config.toml
n_layer = 14
activation = "tanh_gelu"
routed_scale = 2.0
vocab_size = 4096
positions = "rope"
qk_norm = false
init_std_qkv = 0.0168
lr = 0.00559
batch_tokens = 32768
doc_mask = true
z_loss = 1e-05
dataset = "wikipedia_en"
Below are experts of layer 7 (counted from 0) of a mixture-of-experts language model. Rows are named router (the router's row for the expert), up (a neuron's input weights, with its number) and show model dimensions 256-319. Each number is 500 + 40 x the weight over its row's rms, rounded and kept within 0 to 999. Numbers have three digits each.
After each expert's rows: "gets" lists some tokens that make up at least twice as much of what it gets as of all text; "mostly gets" lists some tokens that are sent to it at least half of the time. This comes from a sample of Wikipedia text that the model never trained on. Tokens count by the router's weight.

# expert 12
router:389516500559522449435503546520483515538493465498525556530532526543448511448527504468500480525451473463492499554520439599542515526495494475520581488524457513410510383473467513551529548599466433
up0:399543512479545499458499494575439487466576406447549536489518490468446514481499465566455397522484544515469464553571475449455514484522487513499479519537526493545578500552471524485488497496500514
up1:469497521474505538422538489460486498524531474498545464543558498587474571513465455472600508535493509456472520530507460479473529521481459503503497472453562477434447538532543558543539510473475466
up2:489538460492505553556544428457486531568469453490501510449580505512458432471462430502500462467525506501494557522459464538574541528547490461502598448559476531517525565506496478583481473577500512
up3:499481512509471503537472469532512514482433505495501561500464464494485587493466512577513486452529505537530494483503444513492515507564513509525412585428466471584497583509612515498513428527436476
up4:493524536441534481455456467493511544490484504561469456485570430531445550465433435471464521511506533459537481535467527526496529446443557548525510496483546488553483583537475499577543496469470535
up5:527502536475457564499526514472488499499531523516543468525546467480580561419556480505609448546517490477486485486449442558509505502444470516629527536473486451528493439486512534519487492525539485
up6:548513535552515506519565497492518554505461502449526514502475548528527506423554485518440472507490511446477537477485513476502486474550404468506539516468447493428485560503482550538421447510480494
up7:550516512539518547472491508511552521498501518495528571504472536460512466503548486515463417502524475460495499493527539537508592487528448451497503486568533506450430474533429487514500469423475540
up8:503602475554548497512523541509543506501474542542517488529459539488519583495504498515504586456456461541563593513456540490499510518463456473512532446505511551435483512482440555503534531445485517
up9:473426509543494495505516446499518545532396510563472461490595455537468493571506467548519556490484572512465471468492464522530538482534542487470555515476480488497455546500462496461509479493407499
up10:493476503509517547446483519504530498481496481560470519526465522483461479533576465500448543469464496518494495489514556441544569520462466435519510502518431461511491482471490579539573506457478468
up11:445533558525457443499442585564494506528462466456477470488472548522535506472515572410501416453495506473481421509459481487449511469516527472542459557473503490495565460488505515551541611486471495
gets: ",", " and", " with", " or", "),", " but"
mostly gets: " and", " but", ",", " &", " well", " or"

# expert 14
router:482474493580550517536467520497509541488506509539524547517482492574469436560558499536482477531456471543496481536518454574473523535463523509469511547530500465474505483556530508506488536464446529
up0:492515435496445528467483458438476537553555500578515472431463526493495504525550485549413432538436521477471530434464498446458537501548557511458489549483525550511573471444483512529453583599504576
up1:420458480595520490504502532553516462585540450493548489480403483545523492484581585524506513445529457473486497496566472435481487509523485540511515554417532489412470551486470468508460469495450526
up2:540577471507494584533474475464506501476570463520486476507570515550492532516484516531511492498516499482437518538497472484517587575408492534499465475475504500521525531556615484519523616483463502
up3:584473458431491460510482515516486487541510504522505452533470502442434482612551494519577461602434486479517567551505459441431502483499445528542461548591495479492475604462515512590453496510470453
up4:551565499475513486551550532454540545446458522475552486517525490434448507509540471496504476556528508514475491517517506469485559514461424486545498440557515517435501484520517515536484500490518435
up5:472499557496476507458504469435467487479500516508477521512470522518470528477515578539502553547441508520551446469528441484463505564522543529526463509464465526530549498596534555543466588447520515
up6:500476557487479487479511553527492546493654537505529450519408543537457495535501474536415518515518503520458529483541535476548534522519422538537454485528516497547467453505505454514505486478501505
up7:449444524516517502551547545443462530526504499553493541456451560575463435463499560451482412512476535506538538532553482451398537456528520479457516489512445515483531490565421443555524536564487461
up8:450528494540455547464511555430474502518487523538449440554510516480557459486493500484464485468425468456464481490419507480530522491554454515484468495436452484520542485547436542493417508470460541
up9:493515489513439552517536471439503513527551502496462477490437478476490533453551536541492504510487519500478478389488493485477499478519465491500490501491550456552528625526479506425433454456535473
up10:525548489481471475544440481484505517497438509509508513503406504454514498442500620514486454488449566427520458525490460459506511519465565497497496529497473449561545520456583546478522524468452453
up11:462572471566522508531545486517424458507526478463411454511541538476514473445547475526504521586509555518543539485533480529481554463486469466484524499499511494482443395524510456579489438538455478
gets: "0", "5", "4", "3", "9", "–"
mostly gets: "●", "<", "born", "with", "pro", "½"

# expert 2
router:514469459457506502498513505510502520451478519495502510455443492524431587453560496503483508475507530546519539510581496535459461463485506464503467490486447427452517506500484422518452535499493474
up0:559540460506512553498493548491495556536508491521538538494459509514395448511523509514593456481475538520471521457499534457530453479454526462429507495515501530525463477553517499442506463552451499
up1:474539510494475486522522511478454518521523446538539507498484508542469500491517495479513503484554497499398487456549501530508489527396505523577405546491525486513546570550482426467542539494484572
up2:522542540485462502543503547515481492503568500571493529545459486515447503456520511503439509502498459502535521494486528511488537417551484513448459477489510493459465511528501506540579505464405412
up3:481490459475468553469411530531500465494577512485488493559552535522518477504487563601483490456517497499539505430491446485511576477568529433429456504504545488526443463516511516503485540549423434
up4:584487470544517435495476522433480436500510556554476469545492514462538475512523460464498519458526522448470508483535492556515532450535501462493458490501470463487523516569454442467491633436522581
up5:468506539541454538560500505440495571484473471473472548538521502486482414442478477562493538517466551495456443464427505508497461431503504504506453551511428482560546443449576471558483491514515464
up6:520481490464493524522519495494513505526497482494482522521482492495450480526574611545479488471519383508520505540483495587466541521526523542517537490490492563498478517581495554493477507472439472
up7:435603496545425582512495540552472457486529571446574482541498468475510461474502509498540464526493512433486529535465430564525523516494493464494536518455490488493505521483508545563526487407438461
up8:488500429452556521463470526508473521495424450533531502550547564448494530494408515450479539468547481444566551533480493439454557491484533474455501482512572496454492511528529496498471583544505579
up9:468531477551474466516534508424525504530537417540479410554545487473472606468437537547472500436551429475460429476481479496476474457519538515460444459522540471542463523526464553480476506464456555
up10:521396484524526458556532544525518473467555587502484557537533504482554538462560470570500472480519489517439459481496460504518498447486544468458492521504578530436452547464414484458499451521553511
up11:517544487563474463509480458488503517506492493456472464442509514425473521481476500583434516573531520448567554473464494538492457492505445437480576473494399427386597560453475485471468548539513538
gets: " ", " December", " October", " July", " April", " September"
mostly gets: " ", " July", " December", " April", " October", "medi"

# expert 1
router:568467467523510537494547548487488552492527499448534492498506556456522547479558544512520446490454505422480456506571435566548541440507481452507484472568426493456518506472506456513434502499497435
up0:460475525475541549453536580466482508566485522514441526504476470546494529440518549478508521524498508490492586502476510505510510492545509460533422415525433512439506506508508452476387470532494498
up1:476534469517539495459543498536517492532445527424508470447538480554508535533509507525496464538518572459514488518587493527466585479549428432460434556501454534540537549445514491466440546554501427
up2:533529492496495550538539485552567464522538516466511461532512486532480546523467492478460419476542462487459477512553535496473536488485505504407471515511509389487457594491514437539555501540518495
up3:511460529515513528509556448533537499504485501479557502472445523465475473462498585540520551519508488473557435487469566510526485419539487507422619437535441454553514456561503488504488537427475501
up4:563489511539478510548517528515430463509498535563424522428465498559462479543438544429441490503427514472508468449589505500445454444513527501571476591555502478496466507451467519490469529537473563
up5:582524607490520452473512401529484468471527493392461446478470447508522484501558515483474471506481559551499518499482521433527437556546489496502462475476548529506555530456565533520438514551502439
up6:430473544494544499502523525448499524495494523448484536455513478452453584414553387510535467562512463518573520516475513527488540520583444560544475505458517509432437516490472551453501398544554536
up7:508459548467526488555487488571509498521433422447533484606508461509415585596485479517534538403505444486507550484410498588526486550479521460518502493585509395523491443510502417523538475477514503
up8:476526528471530517465515543461527504500437522466498439473463508513521572537526471472541481457578514536515500553543503571505542574513516491522430497494462520570448535549513490521420512483511521
up9:462477475516528458524555506497548484469562523510579552521494500477465494469486563383446494471475480469546513499591507498471477517538444489502416465501496548527454553457442491442542452507497511
up10:470503557515506489539459550374504513411459463490601492552557532471497505454461453518481490432510555424464492487524579496484429457493493443535422491559522469582527497570480447494517493441435478
up11:506479489447452453485447507478527495404422450458515598582447562442538522516546526460462472540502491518526464486499454493483488368525435440481523515510585479420470541466494419464472537484548521
gets: "ing", "ers", "ation", "s", " of", "on"
mostly gets: "ization", "ence", " Army", "ership", "ians", " politician"

# expert 4
router:424505487454503549541509454538545479480442469475479479431520443493524427581487506442517470398531444545509455544536524534473485483432543481463570497516554473536528511459538531480450527563517437
up67:435495552544492447457457460431520481465504412539476481534519478558469490468537599459503523514551531456483538502514474558549546514481590495468456502512547450543574549445461508564471484549506473
up68:511487456483490578488438414436499475555482486561406452483448504514499404486422529490485459498488495489483470474431423565526453469510494519483500540469588556538485478479514440484458528487514500
up69:487459548546532462535496527503504489482593491491522532476496507571494514495461554512500488542497529449473537512503514552495556484491503468504507566443504533533557511535543416512515512533550531
up70:435448561479501505515529506478476474488561525540481473473502531483466546473472489463499542496458513459472513493547494576430447521511565567515507441524533532419515493505624536551479513570465439
up71:524548481432502451475361477542492563457480466524565524563463481501500548484426549512463514502449456499468576478522462508481524538519498437476508532487429526531524442519451457521503521409542515
up72:488491448518552510509502505466450514581446507451526523440506492524555450446424542491499478471570418482520442417445374571462517472445499518461473512461453472492503477425559522564480562499523431
up73:529456502547483481441531497533535574467508486526519498576466536456479471495457523509516535451429463499500553506452495535501539428511451571493535506548430531499567485558483525466536476528501520
up74:416476471475525495515562473516526441533388507519477459507474526523543402540536514468502539511519502524527486581546520510548536478494581487462506389500507502462495549387507479538428513556454463
up75:534475508482486546396472399575447502486479559485512487498500510484487512523445531493557465508559522460499496474538492448471539525461529441453409567479490557549501459442482512513493488496476482
up76:517529549439492495498541471616503515500475546423539506573509476514525506570498435445498461430494436566459545487459528529513510530566589511509525438507522438496488478499497544546502528508485552
up77:448526427442550513557496488488497493568569467517548505492497454475479456496467556481517456566462513510502477484509439538475527488453535541517435485561527444526556501459399528515506509579479555
up78:432479508465541571475501568486512503507489466493540548512471491484379437550526435494469536438506490477443539545556509471472473551532535433520448532508514488525521501506509514451503552491471532
gets: ".", "-", " the", " by", " The", "The"
mostly gets: " Genus", " film", "inem", "pisode", "The", " crit"

# expert 3
router:436480497460557507564550469564527491502500566470546512513465564504482436501538506484513514502500483428488457518492453548523549442453541493548515457530576514456487500505440443522482515506498472
up0:534520547499384568473520560507565435504472544510561470453456461562491502482528523521467500490475500545539472537532481504484559457466541515556488491504498557467549482516499535477427509426498478
up1:489521508480506526516487548569474494520548545526513500571507546507530486502491563525406482469444546554491446475519506550430472520559550562490501459529513540480514472533519459557504457557513538
up2:476476516511548463469545507537561545513485458571500427470523491477383500510589523498549498474511492427520482530493487518454522434511504448562501518482511580458555522521451518496526463510562509
up3:514458515591509510562496524509520517442526465453485503525473529473488507516489502537473466553463455491549470523532434482492577511508529437506499502520512511522478515483558503549475542457537505
up4:485549495514489502474484568482467460502447422505535523477462458526465560500477471464507534445534521464534542446535540485489477470530474537449461459508517565516510467498545500470474447506517535
up5:428430595466501498483440463492499537504573539515532493447454482466441500578511564535532503591489493563542389482512512584507506566518552465443533513497454529455442511477516543539500570499505533
up6:467523509454565498520487514512427549481501495471543423443530485464442534498563490514507453509458517489554542469498487472508523432506495452486540561456457517448530478514551490504476515484554478
up7:405492478495457465478559493409500463472492521523537537554505498488425535486486468480518454521561496503463495508494427456549468545563468504505436468529561481433572480539500513551491472473531477
up8:531524400545526428544496506517520480505430481523469426502489486497518586509535502465538501463501429571555523547546531448462506527484509421572506505554540543450407587554536485447485493467521467
up9:487504436426528528543491443508487509531483549454496530463539510556492487521436471516472491457484498566572453528529463531545531465545486468491541507501599554537550503511485514576466497501537550
up10:540471506535498507489516513491541505464483462512580462545496509399513537498547449541485465558539473495452512476485444498497440482486445479491517556462432463506447542564468414575518451486477542
up11:519425557520518487488472479534558507515584451504477545513434492553511446467485500494485527488611540530517499480559533518442489500473482517487459487525468499525484499552521449391490484504497450
gets: "h", "it", "ed", "y", "er", "r"
mostly gets: "hest", "epend", "resent", "hes", "istics", "ead"

# expert 15
router:473515535512495536473548534509435596520471546446532451513523477503490432490520498481526406471524495526546464495538511607503554517470501510508491511548466447437442532491491463480487525472471464
up0:464419564524488418424523558472467499435508466491533472489532492472565548474503414467576519474523500519486486523532539488484503481579431561473531536534465537506469430500552490537407513534534486
up1:485521533496505475533567496583515444535479539521536442493408477437533509508448500469517461440471424483472480583517539504525462543477571538513540540526496437505465478456484472509516523484509491
up2:525526514466561498517563576525555516440413510483478431562433592527491475457528509466456438414445473545514459511480455501537508443441568475483462448497545565490445546457485511438459486475446437
up3:486565522523493552540490510493512527429476475532495465524414514502530502583549440522518431527489507484466566522531556460469535506556532437472576515433502532478530504519512524501548421456562410
up4:538496544499534500436441507514479582539515469503515513539485556526560569465506511483520537482502426466493486514510446521500454507516468553505610494513544534440507492581503554526515496440493422
up5:462449497538560516527430450498450524533483517425504556498488440539456544540525568433524502525512469537469498469480481464451469532441495526534493586503542516561486565489457446541564518492471547
up6:501530531565438498449505491529466536511494463445524494477463483465526511507526522522492442434546458545551483503522537436508516554502505547556532484455463466427532581515484482537490424501495578
up7:496545482487488530474546471443486486456488567502476490446460598512447571470540461536528467497428474475459420456521506457511457526512478543527422424534442504498473479525478524491501499563507444
up8:502495523452485542445577481435518443507459475541546433548520549480523491468464473507552456458532507461543515474516457547525525507479485576503498476489504528467410486501501551566499483536468476
up9:480568537561463515506506522530444538450456473488559461466518479532527519438500522447512522520455506476525492496555481510471514441498384463509456539492490447385562510500552469512430559459447497
up10:466469540567458500486523415550477551483476556536516483491571473543511550382503530533538495481497497454414514504503556526453485471431534543497509481455543472488475455446532465544405532524528494
up11:396477496497485511500484465400546524619454435553493439565477453551470509451473481486518493518548515419493502594576482555508414422483531518530509573500511464479522547487526574517470448465482489
gets: "1", "n", "d", "re", "le", "l"
mostly gets: "1", "n", "che", "ump", "re", "d"

# expert 9
router:534444434496530510506517531447494519505477542431476551470495495512516493558542528482515510461573470483560459471589509506541517535436498497523489555528474497517481491510457462530479593502486506
up67:528539485455514510478527478515519539509511445524512512495494517518504433516477485432573425472445545509524552472559570526419498559470493532588454445488545426477438529509528528511465525464501549
up68:497435548487557521461496554560441502570497521511499465586494481429497503415553555464515508514524547470502534487529470446497494471480457487502542580476477471463508560533558471508501522506526475
up69:527507526494491526487471505526522511458530532532562479529588464520509477481530537521458487519517514559449518491512490447526471502465562459481559547475492478465462495582453547516452526554499606
up70:469494529447551485510463544452518538491466486512499578509476493452518487459481518516492460461554454468478447529460455466542569483525493524470467522522517458547480448495554438523524512487548526
up71:514530535585522496558556424502497485489569511454453540525568551498515514526555565470455462538518485471500486533522536475586454497587501513584514527503531556514536527465464445462502543514526511
up72:503484483525496542462484586518488504492543516555455468517397492518471634540538433518479526447511477482476511469512522484425520515506454451561434532513477472485536476473531411532490499426543488
up73:449479457551503523493518524510519532469446424555432499524556518511487492547537495504488516470468550512432550493515423485511474507448538504508461487482450528506456553504461492533517496478548589
up74:485476498490601429578577541566422488534534469544475501559482474427463466441506464398573499461446429484572520434523470545361571579502511501474500521530524464563446527503442510482514459434481595
up75:503471472613456500531509535464516481475543518574524465526457521565468560489483476528515558491460574451495528570468549576541445426461539521540464393488380538561526462563458467509541460489510541
up76:463545483515571521441528518528472452456531486496490501472502379506467519526492452471404490532508457506525557583486496473563470521443511456468530560548516444509567498479513529533526558616471532
up77:498520524464523496521458448528467445513505461448508487425528462482542546489488548561505504442458535478523482461521474534416486483511455461584501539556499520446487520579498534588484525480483563
up78:489554517439572544461455442515456540501476504476491488506540455572474555500529505479437521429522521529499470479494475461468508495469511518514507531550434504539474457507525528550504582510462463
gets: "a", "o", "e", "ia", "i", "u"
mostly gets: "o", "ina", "a", "io", "ka", "na"

# expert 7
router:433482528473492497447491519449529465524497440492521485478457477540524565532489467574537518501535445479481496513509534459575509536523510451442511520449493559526535488435515608476535488513528491
up0:482511469527444460439472458485507432463524519483503538473433508581476502517507444475503455496544496453459562453515511496569560446521499486419504495472523497571559539544489458521566505557484479
up1:513446461425471450549517456480524462476561505468484516537525535475509545475521537537515536496536430490483531499455517516546455498490443535470512476434461483504432478589448513454527491512487463
up2:486508440499534538517485513464448476514551485468519488436485496477517537498490497540468512505406481521501525565486578537457518518532506428533521401450438474533472514460509566501484513439482454
up3:473471528447480465447452531434483526490432492515517492480512499546458488549528485400514471543470467498528452559485520417540497463572530474466507509503520568522517457491541515599550441486520493
up4:499457512477480499538465481457504504501618456424477580511522526533545547541468548488449546503431459437507447446488546440536531492583498439534499508514539507446486491458512552498468498457505578
up5:478545525533519486410518517490413552499569543388495535506466522525457514493489522479574423493619468475502500512478564446478523523485568549525482535552511568526490554470520531553522525517495509
up6:484460531511454503429435479479548537507505464513560505475491428506537558519504468545550438474446437461507458526425454482526554474549514583451574550440490440437486477533559509451442530545487458
up7:473454504452502518498539524555532460542572509457458498507546444517458553483510554556468520477533524459556487509524489489497429437577494493509443435452494519392568542460518506585560510474495526
up8:468504502500568550453474484545510546474520461540538478579476467557466529458573463539430473466478481551549552467508520472502478478517491484515538479487480499465510532487557503582518511438521521
up9:511516498449486485527532512418503457498480550500436526540438498468432475450500478451522508555496554495474538465521519511522507512421481465604496518420492450441483435485490539561484560545496443
up10:421447507539436491454548432491532557484529423403551540515463427507545455453483462490574483522408519528512473565510571460507471497440486490461567619510480487504496460533499515584513446507465480
up11:479478415499524477626448573425513498516521465519487450530467523560522519524485477527436467506545464418476530481525521460531449458552541482483558428393508471510527489555493519386498555506490510
gets: " in", " the", " is", " a", " to", " by"
mostly gets: " species", " German", " data", " cost", " east", " curr"

# expert 6
router:418485523479544518440514452575525506407530445492518510489507521487492455537562563548506426475501460537497461484487548492514489526460497410545496549511469528475463458443468526535463551472516544
up0:417459492517519497458475543497475516494454494427571498564504427445533564548531504500435495512484467530504514545539517499456592531560477562494490460518471516493505508513474469457494515514462570
up1:468467537456523595445443500516509580504413482488423527457496508429467486540535488499498470476520490537452526486476556519521511498469532551595483504545499506478474461570520493429473539554487467
up2:476531501486490468502521535493556534547554490514520456541491566509518426550488523469618379519504426450520560579460498437498489561496475547465534545525434505488427491488474528478516482532490444
up3:541490479511515488462423458542484528597449463449499522503432461580559526450426435432602485517491514470528409524495443472449461478502520468550486471516496486505553522442505469472490523535435421
up4:451502536495506470502518462499494501488513535542487487517519492468481543505478526463588484482552495468593528540560512519553460461569513513496481514515519570472439518454496509516477481502561520
up5:419496572529526479506503502525422493436486522453585520531469538520448538512490549459477456546474439550444407524481493477513576490471512535442545516530485502588473514462549479525490529543497492
up6:536494530471509473406454492449575530498532453507537462552484485516483503500520505555526406444450542468496505484425401480523451483525507457568468506441510517539460465471455424452497470481561498
up7:533503566486487506450554478501475511532547445424499455486521486498500509446453504486514508515442563475515568469440509582477467466517440474594499498552476466435458476496561526477459510478477522
up8:522502506532546472575590450490507567513543533503576526506523533588466458533456517556508477526498420506453474510507537520515495434437534441521531579485555472486502433512523419492515461482472495
up9:534566473470473459508527472502465499417479470439439475482494518546418538465441489560520466557525458524430514471478532510503497472533466497528506515456428503518498464501454508551551547500478506
up10:461493520504471466521455444482544495526458544521485534427532452545496420519526429566465480504533487477453495496471508466447452525467509458441504466521422470510513499542489447565477523507520553
up11:558554560516536482538392466487500500525481550418507482562526491561447458549486495435575514472488555450491502523468513521483468578478530538545556498473497528528494488485511507456561490532493519
gets: " |", "|", ":", ";", ")", " /"
mostly gets: " |", "|", ");", " —;", " /", ";"

# expert 10
router:505477498536523485450463489487433616517522557402504583499467516564460485513510528492556535518513504441506529517487490576521462462437543499536504549540479468464547494449489436529511559436495516
up0:509454544507471471457560457468476478502463566523542434535506561471458543481520498516525599582534485457444509488441582536482513424493483440459524512515499529519463585458545528520544546529424543
up1:499554498495489560507445517525498465506424516493556577528465475500446481525419600516548573522484466545499559494429483427487448512504500443500419477455508452487504536513450509498547624503460516
up2:542484478466487539464507461578506475519592505485484472529449515491668476488518545495491474503469535528482497547518536443472458491509578533506500549479515533444440588439515450506530559429498488
up3:486454527436508529482492515465526571477441471467417575499401486575504518518474537499444543529508523513471567508512468499491480479543499488463552514501522525461475548547502496515520585434469459
up4:432493441504462508521513528530471528517531540544507490518484445477446456473442444580470446540511510470562519509506557425515529479461523489533599492431458483497443496524478559484518441545556427
up5:488534437544497549421491516505455542536456501474555499465428584546443494473498543481477616529539428481517501537515522452628498520421477558498506470486540509429481525533489484513492483539567475
up6:496504469501482514522460462457464561482541560520504499535533504545514523547488508384479486475525466454506490473476523465457549492534600464464481454488485425495512519438557503472575486438518519
up7:481521496458574502530497541411457435501521476453511537551491571583421517509498490469504588491506486520462505495532506587456523546508446420471475483490436491594574514517547536489511499508493435
up8:523488508558516453452462462446518503532459507451470443447547490513466481530515539471531453495573495468480476513572513497452566535544579511527470550469415484483432481525491567487468479536482497
up9:459508494443497530509538536559477458500508511520489520572519559512509606486492461481539487540480531459506505525455540508453493487481565513506503472462513469442489439473470459527489454424487482
up10:578487469518457446503578497506504504443520504540532491460488526507531487489553536531486474506487411557516557509498445467454500456526456449481554573499503510500582529557464468547499503540481556
up11:419544471507491461570507514504484493512475477522460471483503525493433418477414427471525429470523465458501473525505444504494435480493510518499530524517536555535521514497487537543481496563501452
gets: " of", " that", "or", "op", "ing", "ot"
mostly gets: " that", "uture", " many", "anted", "ront", "atform"

# expert 5
router:477464448499580492511524555477470499548497528511433511521537526486545486519538517418530487506522531528516519461564441522455485529481531453493445537530548452512488501506486470453470543484530478
up0:503497548515522517512509491540422463565437495514525584502444541520487511511546511418543566581532452533528553479434462529434497472531483473458511597516547462460481529522447524498489529517516535
up1:483522483507502455592483486499550460513454508513493436440429574465482550430553589491488568561476488538513533506473468513493546482488474525508461449497507458515430389532565555503493499486522501
up2:457490449491576546489500507546525425485445498449511454547484481539472493489454466461509424511492574530519493543396446501518502495544453522517437539478498477531446499529549454479556554525457513
up3:464537517500506499493574494478537464537462516461511483487512505509489462438462468475601507524447445430519507545498477512502476468483550509511501472496391442428556459533501488497432491509438515
up4:463578564457492515516546490490505514485565509587483463484507534482508484492564450531512557482509534507533464524486504571519426548458497477513476574491506438457461538518564495504563511470495434
up5:498469506461503572562489542554522518521474496562547513444494496487479547522507438446556375455564475472516448475437553543425550450466464521552473434506591500544426573504442448491473522517465561
up6:503459527455516438505493484480522459531483518532432516454478485445550541551513549528439467522519506601515508468432521430475487542454511435554450511528528426535540515491505516532489486460513500
up7:586518514540579483511491444512503493500498501485449551533512541417549519523451539511552540484521562537528477528428554547479543492543478445486571508586520525525429473455492441484476494504540491
up8:519490515500498605500513449381539461514462495469517502500517460515522539538506448499539441527576508540537451522493451522427536524534453459430467532562495530545564445590568443507483470513520546
up9:459525540572454541484466468584491454538522457529517457464532499505525454505478516446452505514524469557510470474503550425497527462478534450509384517469527435481490471542443502482464490583495505
up10:493512483502465405492428481531458474532481526426464540526469512483531508498537540497475508561569449504438453538496518461551513458534468483499516551499551493510464525497476502524412582475455518
up11:452494544473471548459503536574490460517478512487547538540447501509418525517565420514560588533484481518534532520520531508505470492530478482496472498539516494487500485540522519472517561548529537
gets: "2", "os", "z", "ated", "j", "at"
mostly gets: "mier", "oted", "gar", "stitut", "minist", "let"

# expert 8
router:462484519481530504566534459455492514593579489525514445488536509465448515487414489425523511461504483448368550556485489480533449439495544406483447503504514500585470540503548545479466554517518530
up67:518592454487467509540507469451507590543481516537548437507499548461519495427499547480499569424510535435489451451529453544499454396468447456522492404530427503525405438495434474572505474475500519
up68:446491520465580518459522516469501490524478521544512475488504486530501458527438547448491465446514514469445484558478494391447513471534478439515549550477495509548482549526484465483485562472452588
up69:497451506541503436552482512439501483453521567461554482549450515547478428500491548547481557501535508525497531609456529522475495432461470447495476519494548521520511482494488546451483572528494525
up70:461468427442505513452479505440513557530523453543557435514490468492424527535505517397568525542524389488484487462487491405539482486475504538535469596467552508445474503450534457512523534515502582
up71:458540565498458450555456421521473467545536529517449553430585508477517581488429475488511511498496496407504471552526540520511418479536493463530442430517499557475494521533462489511561583520545435
up72:511454512549545470518519521482489538476553525479551502517490502451478556480537540531536441468461500466487507459520547544501514533428464463454510442505528476472489532490498497516506457502525523
up73:506469480492540475478474569488477524494484575459514468580528538507580526473591481533438502530424498487523573462502585556519513473541469469533501550523509592476441446537421536515486451422501485
up74:517493465492487548482449502493519499484504471506491486407469504508515533486543525462500468480497531578499519482464479469481543477485579519516478461568423507494456515438480463581507475478519482
up75:476498536509519421454489456492543586552537452442491494535475447523520520496446505497517458506531513485448528532490503508499557400587499527483559477551475525502501549501508502482444508536552539
up76:473531511542539500527491474542506487506546522528492548403562532450378493544468500451472491456507459530501503470422511551494590490501466524501468552587530485544440541491495423546506527503469525
up77:472457449476503493447493458441482433507482524559537515518557555531431524451587512429556528468543437492416470545537507496543449488534464515504495471447537472508465463512430577444474516526449505
up78:483536458424541510481464460492435495444578481517558464480486485554489521521563497479477533490470487490500551438510553536588494472527472507516464474440486598495495500483509457537504496482509468
gets: " f", " p", " l", " b", " s", " c"
mostly gets: " ar", " pr", " f", " tr", " acqu", " res"

# expert 13
router:483504460493455494524504472500544531560489557442552478437481499518500470512536477552487464424540427494539538436498540476451509497518516490532451537494547596536472553501529526541479538544524476
up0:497482559511609527489526560518549469575488468406538477458502468513520487512546488552511535531484463554512512489491489434476410507474492463462487534455496520578518498475525506502461536521544493
up1:502521467532477513490520521508481508431459518593494504523561497473502467441486545532483512529521499523460452496495491541505494513524492460464461513506486504421496472477532470463482541522443533
up2:519486434479494552593499587513494548513538556466453474544524570415485495465489532487466504479500472478496510505477530456544461495464540463536498580485493468569503526524506448522439539435500442
up3:485469427529559484482428491485487503511518487405494468477539407426515527486488442459436542488515541443491481493440524467571505544487497429541475464469486542470552539543507482572541440530433510
up4:510527530520466446510542523434477440422498494495519435580519529426480519507595459497549545496405484494477575432508499542529472464503534509550523471549470490535478432549564425528573469485581490
up5:443573482437434515491502476491507479508419526470534507475548506501420451491416459519467474521513519484570568573530540505505555573541465476501451495505459459486522521479543470496467464610582470
up6:470446440481556469450564454508489448508462561477468553515555520606595519511510467516520462469472522527478447500452493455483526487453476507571396496542547534460533504503554452616552401518541517
up7:587511449533459510455475542481472550502507469564488554501474551581571525514501420510562551513395535490532522420455502529519468556476462510478549521512503534468530478506469501568535492449442541
up8:487520461535419479465468519498543465485567469541540564441568497555526486499453479527504461505561470483527459440499510497531439541455519524464479504471524462546503492463558467468491518501482533
up9:514444501448471487497509451534488481511483442504560541517473483446515532437463562547513448498577460491481490488500483484496435422485510461458514562485553471501451536490537485493497512469443580
up10:470442476476487480460546527414547512461449488507504499502508484545539450529494477493501494495466474491533493443533461504429554502501502505395569529464442439533505459486530444435492467535462495
up11:491425519565467531449480432501568519478536574473544462481505565562557534482528546547497478417462543501564522540471498426526525395523483534540400434472497500543471466475490461478520551506464518
gets: "\n", "==", "'", " \"", "\"", "==="
mostly gets: " \"", "\"", "\n", "==", "===", " =="